Experts of a small language model: vocabulary 16384.
Below are experts of layer 4 (counted from 0) of a mixture-of-experts language model. Rows are named router (the router's row for the expert), gate (a neuron's input weights, with its number), up (a neuron's input weights, with its number) and show model dimensions 128-191. Each number is 128 + 32 x the weight over its row's rms, rounded and kept within 0 to 255. Numbers have three digits each.
Before each expert's rows: a language model's description of what the expert responds to; "comes after" lists some tokens at least twice as common just before its tokens as in all text. This comes from a sample of Wikipedia text that the model never trained on. Tokens count by the router's weight.

# expert 36
What it handles: Title-initial capitalized words. Capitalized first words of titles of works, albums and names, often after of or quotes, such as The, A, Night, Love, Me.
comes after: " the", " of", " \"", " The", " and", ":"
router:141150124189137187131112126073109147152152130108127145098107104148110137154110158107142106120141091129125133116112161141132069187125152162105120078133160163069141130146139105091109037052134121
gate0:149090124151184132123076114088115134168114118131158133087185118140133094184058107091155122211137127145147140086155158148140112163105188120157125166066107141148097129128165045097145152184156142
up0:162153221182121084089113133177145170020183112098089114103125122125164129161105145131139115132151159089150153149142127101107119116126189155121139105087075118121108171116145137160223132130175158
gate1:168129135159155114134149119098144137154093112121170130131112179115192152109123098170084150162106123116111131137141118145132138145081107100170109172132081130116084105110169110125101141127141097
up1:099186163151159122125120085109087107122148086075102137113167100139097190100069122088147151136166095147168082097118181130095129105106091112154082089155050089101123121153127102139125130144058148
gate2:109095131056049128076116083109158151150139141140147092131190115109168175152172056164132149088096114148098129126175095110147108171048203116072133154100127123109108138189081153155132127164112131
up2:144159179148065062165130175186143133042114152100167140168065080129133190115170139101088125130137155067135094154112169131109153094224113141110144147118110075161137139121147121116110137112136107
gate3:086130116084163169109131148133103116147155095129134053167150124069141132207049093067102110132109154146145132054139081130135122116094179161106115132147123067122085127160136094065172146143112097
up3:117115125176115126131120168121154166173119118155130054106120121146141115126144144135135115165058155177179101152170068153149102183102117169131115100177115146131127142135154103108179127146118108
gate4:105125136096179117164088143067112159173134152124124128061090137086161117116121102122178135154097089114174099115175145133129130149126109130104171102132089171137101100154114123159120102118128150
up4:131124097133198153149061164093095168160142108203121119140123098114149142199135105127158129180145116176140144069120104110127093158055126122111128099116068117147129087139155080120189127151181176
gate5:128020149128094134129082130161127077119079187120106167108116147121136152149143137170053143063112123188116121173150155135098201090137118127114114181061135120139074152141084094186205111088119125
up5:137120020136171145098152110074109118201157177118166093157157102127099102074116116099156122103100024154098139050136101132148081172093093095160072127097086141133164120108162073117057140123109083
gate6:088078200131117112109183057152097111097162148129142096087136145149094120131131124101146148145096088181142144119181123172101181152133160157113111173161084128165068148114138112147213168107106100
up6:104098066114198184144139069136045096124192110183133154167116120132170095108140132081102102137093098182160143111149130145119149134138149074119081058131153143126129102155078117088142129133093099
gate7:105135110142182141175139154168121159131222152154130186169152142073125076175095113110114079126135160098224174120144075183173088148121076134126078125154130162126148141096121095085129138183146149
up7:142146174083086111118215104110124106088103114135113124148172104198083110147140141121121096112160111109134163157176117136124168115178125150113210108100174094137090134072081132104114152169155108
gate8:079032107097211195149121117094126161159109091138136105122160132098142098184052100132092119156102118167125185058108120119145155171104134135157130157131092166103104149137148078129183133173182174
up8:153132068145148174123119111070085128142132128123127152214179171142135128181088135079131151165108066085161183111115124041128103109184107140131125103141102180110119134163136139125154089134142144
gate9:087079150063128139091175133192101109075146090124108148144122146114087202112101150126072132038138121171107154195128125186127147105155184102169116132172109119108120115082182165133157156069101107
up9:129163130160100191091168095143110160206104125132106115151131143147072095156141140145130103105110133151119136087068140153130112127142150134174108113135135166071144092157136139126087091106137100
gate10:115102149107140093105216120140067160045161108121111155105124103171132129182117109121136085103101125148140150162109130185130182056114128134149117130135055109115042074119141104147077173095127172
up10:154061174068123102132100101175095167157120134159146075138146114129126204232085111111144131106082115115077164133132116119183116182095115054130193160139157175145125119103166141143105105133171084
gate11:187094198114166118098135104139158129076145152143111149082149142145053131175084118097118153119123126119083125118184155166125147090133171131164155107132116093102106074082125139146203136069123205
up11:145078100148156142143085109124094129080119129107139147150169107138177156093077146151115069158139108172186125165146144152147160022171131082123170165088156156132157113147082146154105126131130092
gate12:153165135161071147149136127152121151147167139126188106084075133188129157093161103159130132098107073082058081131083124167071134124156123134139132178120150113118182111130071123126047123069143110
up12:164106106104154111153106127148160136138148111115139093110217125081127151140114117122126119167145107123154153122145087143184137128024099116159145105129162162138138117092100076143119117155154060
gate13:135089133137182177113090104129149127129214160159100143143172140091130160124224154137154108066181164151134146118136132175105153142137090156163068118182139136125151124105146101112160124163101161
up13:143184090154155166151153139051171146191140069128119129097160100114145098093134124132146129240147129128202171104065103128116136088116043142145164156126088181116118079186167141127133109076118142
gate14:110147166107089163124109124176113105141202103109122099089145183134104095113094122095138128066117107112164173137152120133115176119073167136167116183115114075093066091077168191070143161147109137
up14:111098104171073133131149118138068170107203163115124117161110126166024107130082149124166137087115080127083147115115137130128115123154142152130120158184226107107128092070148156077127136160117132
gate15:130113169121072174132117202210105088094097069118139130149134141176083140129111103119069121082100147062144150164154142145119145157173082188186046109161186105134151123109224155136148153118138149
up15:094175142099122151117161071127159088124110109085063117142126150156076097106217132178119106075158114145126086189172147124133159100123117062137156156087111133085086085100068148200084144077110083
gate16:162178181147070122140166198220126144063157109131091127155110128106083122142105125125107101089156133106116137147182172120094153132191118184090070130166164065170121103075133155096121084122170141
up16:158106106145214122131160151108118180178173197154130149138162114109126139138109109154153094146110114122139184107174102079168066129072079047116124131129125132122139088073115142127131106130154166
gate17:156116173044167132079144132155069054149092122152146154118155179118087088093125123089176143078138143113119163127085114168121148115114161120130117133123121110129116131140114124099095172099142133
up17:111145114081143159077117134186201136114215166124131121147114079110171114074137145126057140105147131127135155126107081165165135125100137151153147105091083153090120103103076125083143103123136144
gate18:123180144106143147098210162124189181089091129137096140093150132099079135154101126065120153132146151088101134165142091187138160131134145215156073122127104124132143136074105116095150177182131194
up18:148167169167143159141123120088124057158091156097115077086124115144124117118128136163110132135132169082143114162062128097099095197069126162102076143087130153136129108158114121136179140140175131
gate19:122128158073137108145129078151098089111069209138072151117143122114150176168160111089116143095100082184148125119137149118128177165114196132141147184164136085088097134125187145144110164151076148
up19:155135095159083106130109144174152114116125074081174163112110096124132211126150123124156117083110110092122079170120130131183160113149108108105111159135084145131105131173127125153130133174141082
gate20:097125112092181166128147075124109175172136146164144088107130140093120113161099079089139110112101117149139172108149128155115114125095160171145093122119062146162091095162164121131120154133119174
up20:165109127177092124210126133173122175108163131106115160167083117111123120091044121128108126142107179085119080091167135083178144119143127154114136187145135044090169134084117165098131104124131129
gate21:117125139030140216096133136103118118121150145166149132100167165130206102127094106119100115154116121154116162129130096166158113143085131115197127093136067169098163142164140081099157141101148093
up21:151125139199114109117180066196145184102157129126128134140150124141061203120135128154127147141103101099123093122156099122114123119219078161099194164166172129155095123117168114206058132130115172
gate22:088140102104210179143136142101085106105117136085210133134087119117176135167101076075131144099111093169140130083188083138132129134110093141179108106117108142119064091176161098071152139089081126
up22:119132082085166146127106145089112188203134142174113112126140125089187091185127124113174097190122173107193134032112122071184141183103132148111165121136120127133172138163175082149164128148125119
gate23:145147120052154121105091110120084162115139203159156113088128174070091089145140086091140145063080117139103149095160084083137143132106184140137091137104077127133134096092108145119092139169155180
up23:169138125124196171133092113096164103175135140143104114101148135134102095063125108149113155139109156168119074145145099069065132159131157157139125122118136131105115115156140140143118095097113137
gate24:142099131052223158038107172192122088088158144112121128145150157116121152191112098112136135117074161156110159105131120143157167097117168135142120130135146113100130102091169154150140142160173124
up24:120098185153176232094206170094155142089196147127094112149160073131172134135158166136124124152151165155157130124131104154160121152205189159118163080127083209158137121138165141171119164103110111
gate25:157132177144097173100159081173132142069162121187124130129177065129061123199052116152158121094124178052117135175165176121126118130157106157088098072186174102088129063092125103085131098135189107
up25:120159120150089070090097112176190097099120144138125149147093094126154157075229114149160136106121126120147065157119133123151174090096170059162138152098148080088120126103103150184105180164104078
gate26:106095060128120186126098117154100124091108135175126089095146179074099063126074091147091175049099101098181143140131131148071137139078138169123113120102161181136103117098141109153092109196165116
up26:104086095130176136162121079161122192133100183110135110164143106136141161158103124139062085136076106079139175165208131105160082123144156137121102084080135218161162154141143157063162096179161143
gate27:070119197118093076057125120163093146078100141107161098167124158116160146127081111051128168096111104157114148147140136142148144114091113121162092149129156127151110139101070167189157137112103163
up27:107165099145093107111127104135170151158113125150094152087128090131118134061149124118201162154072141087161112060146146110117139128144088083089212144143127181129110085111105140109137127145140158
gate28:124068117133231197127117120076104162122152152165132141131170122096130107143147103141112141159107106151128097114118098118145099161129137169157097089090150109119096107174154110126168126119119165
up28:139111086137204169097094140062074117173119152144146143076112140097152116119130116054126162170129127115121117055117123122132110212135105119129109128112098145167084184149126104097099146151123155
gate29:163136046152155157138204143165181168131164093150108129138108151151134114098064096096053096142166140070091081128086097128153058101166066154158129135133118162121190109144103099168068160126155128
up29:147189150092116104148120146182173116064148174128120111094172134109152140124175117145147088148128103136145118193126122124169112085148123139114173100110111109113143133150159085077129149104157119
gate30:086086114099218172153098097096127165197157132152123090100210157121115067187138119068102085189082134104128188111104041110137087166115141165162093129150120133099183124198149109118200151152125087
up30:145153116152128156109166109118134124156129159106145075071149138147153142141107090133121080133154134182112109117075095058111075106161143114086211130115184144142125143162114221145120132119150140
gate31:089123202111156074131152174125157129130162169146110133097173169129137136167121106060136171107146162149146103117101129155046148109151109107152120159131081136110116087092125179073113116127078150
up31:121089115114093168147120114141143149148173085155130182085091148158122162132136122149183106134170144114093119102160137110124154075092124110129091158095126097159141183222131155196128112123122136
gate32:133150126125105106088119134197170161070134079118147138109206149094106088045125073168196167131121098164132095127190109080152178128098151102122145105143176137147152114085127098141122159157165112
up32:103088139106112077088093133081122141125087119177122103114159142106119064122124083110087146162167092183130141175175110106189157181051162119098151129111040118165088168105090122073154140132159121
gate33:120062176133086173125149122166149129137155202180149109215196141129110128146093130144086107113072167081166103099128117162165141156166129145134100157149149098106121109122114140147097098164185155
up33:129147146125044132132160119144143097100133091096103111123107137144083164149102125130046116139168131110113060115110157140163097069209113086149073161104125099124116141058096171159111124192151100
gate34:124088156123144101085126140163121135106119110097147162121093097097086189089128126120056194085152080107179139072143090138147155116173153115152163214167121112150161121067124150136132173092097178
up34:116118101065130188135106091112116115140138116110185164123090131139138149112099128158076161161098075160115153108137089131066140180094115137137120121150135208151109121191112137066194144082132158
gate35:100082165085156125101216119148104127122136126145156120097112211173207171116064122088081137078110130115130126094120128124120116090193142164141152151137156109106098082172142148167162149152126152
up35:118075156110219139153112168154058156154095136113141133079114128105104137141092155136140180084118100170105089116147138144155098129039138146094226117184114113151114140109114098135142144113109147
gate36:102178183131134112093142108171125113097218132177169128127134131120152145122054126154117072136125142108102104135130118128135135143124101189150067118104133111133110082104160103119095130111146157
up36:145101183163126084171100132180148171049124164163121138137137119148114162147087158169106077134148146091135091130103137092217177141126135184116100076164203096169139085108135121093028087167142084
gate37:061140140115208121131142150081133144156125115178137106112147106074134069119109138136161148162085119157149137067105118124129100109132134124104100104139160133179138103139158064137188170141153167
up37:152142151154072113157069118178097063072193106071061115151075144184062133149155140168132118137159157080126144153153161162125158137166123149124082214190159070099173138067064191088136141105106140
gate38:105125212110148118112130120118192110116148125100142087181121113152180156168125117192094112139158147143128132099193134156116151119075178151125148167181110110093108117078070106175175124158157125
up38:127174168122110146118104137188155101110102164129119170161086097104109201093132146123140109106087129125120136127116139126154151160199125143139070158180110182142116148121135224121140152092111161
gate39:098160118129068114075156075129106113086124118117175136134095116141174155102166134107067092150145125100117106194131111171191195114206135161135132175136127109111151190052141125201078149094119091
up39:167124104165145122164114118119089131210164110072185112118085153173186111158106093201094113162159144120095155109101132113115114140077122089180150129112102140153123103152122140118086146091148128
gate40:139107125120081155111164098215102112095075121146156093173136158133095164140137113132086122126109135161105129128074116160109112079105127126157107118158121164147162108080131137118185122112124102
up40:169110167127146155109197097168109102080101181109132128178093105131104143092175135110112139115167096187087139139116142194151077122196179118138201106116037124138143097138158100156222125110143136
gate41:094114146134148189132128119113155145140159130128182073105180135091078104156075090068127120156126140102126190035139077126184118176160122099155130132146167132113142108142170131108134093066130107
up41:099073171121113119087164145097141173101105112138138121115167085146074135115160113053155143184098164084117162117132103128161104172168084166146113177104144064106108109085153219093135098083084180
gate42:122178133141164121134132121142104175165168162137147058131114155111156068116103061112187112144131081166138167096133095112124159135101110146137121153118157149101106109168148112112146141136155134
up42:170174102135102171117051121137155090119143147171119155110116112135174103084151109169159122118113167066104082185063094089040151116129138111120111194090222071146099159142149095121111174128156130
gate43:119137149115090184073139129162098095074093153148125107167193163101030150077147128126017127148093121203084109159122106150112178091098148207131173161143109105115153118088150121112152151068146117
up43:121098076131105165142084219118179154120130098138137123158169117125178146187168110206132116158124117121148160123113128098177128176083168126109091141141142168187088146151184100165122133177121134
gate44:112086191114160183142120130087124169144096146143089125179089117114140070179091132103117140160106103147119164098124084175125087179097067160150098109162075115125083156128071141088151112128105133
up44:146134193139119097124094102118154135147157155146145062123166110139071180113204130179142112092147155119153119171156173090160159073104134084078129155111180121139131106106104168127132138122124102
gate45:127133170136131143136148158172145182065177111180118113108144152093126210132052095172084080084113164116079123138180122128140146137126090187133114152168157076151086122097143114089134163152195145
up45:078177192092074167131119181145145126094093121184122140097114113132105193127209121099135148096095142115116153163170184129165140131070167162112165144118141028137113113147152140203157141140129152
gate46:155158092160181109169106072126081137095120084167102080108109166115171075094106074093109121108088074134077150084129077104135106166105144166160154098122094195148145090212166100149099155126130128
up46:111119137105143114144166160125039135173115174100179160148088111161169123147126144114150130093115189132135103161119142105208160231100134123129144119104096129117148154132121082150160133119135106
gate47:114144162105093157050096105139140132021181141142145096138109115136127120127142080171125130100116137125159110142154115085153170154107166134163067128122118117109126099161112108124115131200153093
up47:104111159098091087107137129195201081066061103129130123166089115121105244153152126153132103095147182103087101148159118137180177101159125092135138144142127100148152132087102145143122178135093102
gate48:110138076167167136161126111154111144096169149088148155162166132139146114158098128092153091142108142096168093104144107173103160210131124152161084148157149100070164131111091104028138124177117146
up48:102146093172136199172123165083063088148157140123143122100060123139094089138107089114077062143100171109141107117095098131129121213216133135177161109122108173095142130127194143134137092122065174
gate49:091168181181163151129157115158095132098098149136144123095160155097093117076164136109163124107115090134159093105131112198147134137104160111139136116106155178113103077164186117191155115101148120
up49:086180124140134148158143138106040165158143060115105131116126158104126109109104123137150083176117116122153186116123117143128119178116120128145070156110071126126121112219168126067151123157110122
gate50:129111160130145156064168148211144116063150094091090139147105137117114151168072137113084134115082100138130152118118149141093142133168165198150154091149156108060096099105122155079154138128159124
up50:121090091197156173139159110127124150140109120127156173120097106108091081144164126061195137134105121069116117122144111167082125141154110165171090102139131155097136072120083062101114092099145184
gate51:114102127089109126150140147140087171112099129135165146132150114175105101173122141123126092136103095094090136081143071137136142174129097169163129138144097039098181111103176118094135148181156165
up51:136157182122027170132189159151117125139067121179088171120167095146103173160130114092177133093113167122133127082077170073115098158138097146107099128146172117144144087092125163135066121120152157
gate52:151083097133075127147071106095098173104141124115152104147106209135180100117142097110103135053105141149154052120124119135089140196110194124125155087073135122159146108138177112168080157112164161
up52:146114111149102153145167158171094155164141157151157136089165176125196055099197108102138117186093099139111078106103088081127077166157152072106139088139121180111146166140154177116088144146138222
gate53:108093175094088141123114161097131104151146133139117117131116128105128076125079120093108087160103052161184123068104108086103156177135182113162107164065025110107065089133142142086138163104109084
up53:135163140076028129113060155100138117126105112151116194096125147137142090150137117114079116108130063099108075117086130120162113148161168180119099097108129151164151121110169105115134139108129119
gate54:130076081091161159117154074095096139153166090148131130136122112094127075117118095074096120182136079151148120050092063162135129180137117117147111122117092132130125122133187127147168133145099146
up54:100125137117189157136107137094123105101121105111110101139102110125100122119186122145116127118122102191105193114129129153168128117094125065136172079148079230112121105194085139144110108099084147
gate55:125100136100111173157139143089103185158149105171159147194151109136178109109080110067162104131137075103106167124128099182148127153171047122136124121126072127104153113148133069083147110100097092
up55:138185230071056038149137127168099136132147096107141085162098110168147182131141131078128140116086133156121109185114131127108172105140136166136172152119054056138185188125082165102179157102125096
gate56:114151077141145219135111153132112152160126069158148172153122176153168087101116109140107079135133118089097118104094100116100086147196128135117126131132109139115152080148117116112108113083147147
up56:140167142165103094172147129108133123174104155114145139146125114070105121130204131058157142130124145076189110111131114153175165110044119125095085128174151142140079155107144093149150133159144133
gate57:107085104120163111110140116171119138040153092144154095077138109116158154086072111149068156119130071146080166141152092124130141138188143164153162161153105133140159077105170120098135144091091144
up57:132135109173175173127084089133124129122214156122150066143183098160152127110127097197062117167106104154181130076151108080130123152138182121147168169107103153083143121211139111152040130138106164
gate58:115176122138112125103140160169209147169088143115135121070138179111174138071121104127103097149106080083145092101134043110162163178161121097140166208221132117145082133137126165181192179103179096
up58:149114181163103082110136095141125115136115144096118152118154156128076125137108163115131165162109143103154180122094149133137060116180127130121118099144133115135164108110160175154119147118118155
gate59:088103119118164149152132111079141101126185120158128074143132107130146089171113097071171113186124163104138120124107112137142141123142107077109116174139156134112193116171127143080131104119120116
up59:118198101110094164152138136131157087178170127161142157116146138049085137160161150067177132167121128091223076186114125125094117104161109114093153098106157085117173098074128185135108080096130082
gate60:158091070146160138110130126149151158118138149166110110123088114051179122148113128123149110113126129087119126113165097188128089192124114101153136081143112129170129157116146124116155168139113140
up60:140141116188085170134088112112094156202140089146109128145090152134152140154087128123127099085037162127143144083098118125103169166103193118130169129139119152101101124102120164168192142142162103
gate61:121120131084137173103106115123157112132087149118110088097146155117140095196100119152107143162065142187159151078156116190110160105114149065139132088162168146123091138135157141131162122138117166
up61:075171198126075132152087121166085110071105126137163178165101114119157118138151165068070187155147120103112091114135180185139148139098124124115125102187103110168115099103156111101118185106129098
gate62:070106123041092135087112113202134106072106097161141128107098104122121146125101117098119160091114133130079154145171119116110198130148153111146136113169124113151123108082106069138110176133088098
up62:136142112096116078104130149133171107131135111137113124088117137123110176192140139139121133125158138145156141062120144096107178076154124143117217108107117038108135142084130131109079136073138141
gate63:109168103128113137116101153100200161178159135141137060114151087145150126164116066130143117091095123176110167097127111205159134143087118082134126138130137185113099114172111050158164134138108118
up63:147168064129097147113171154121130150115122188150159121141196109160153126210112108121167116154158113124129163132177116180170087148123069168110121119162104191156183126110167085124096139123141141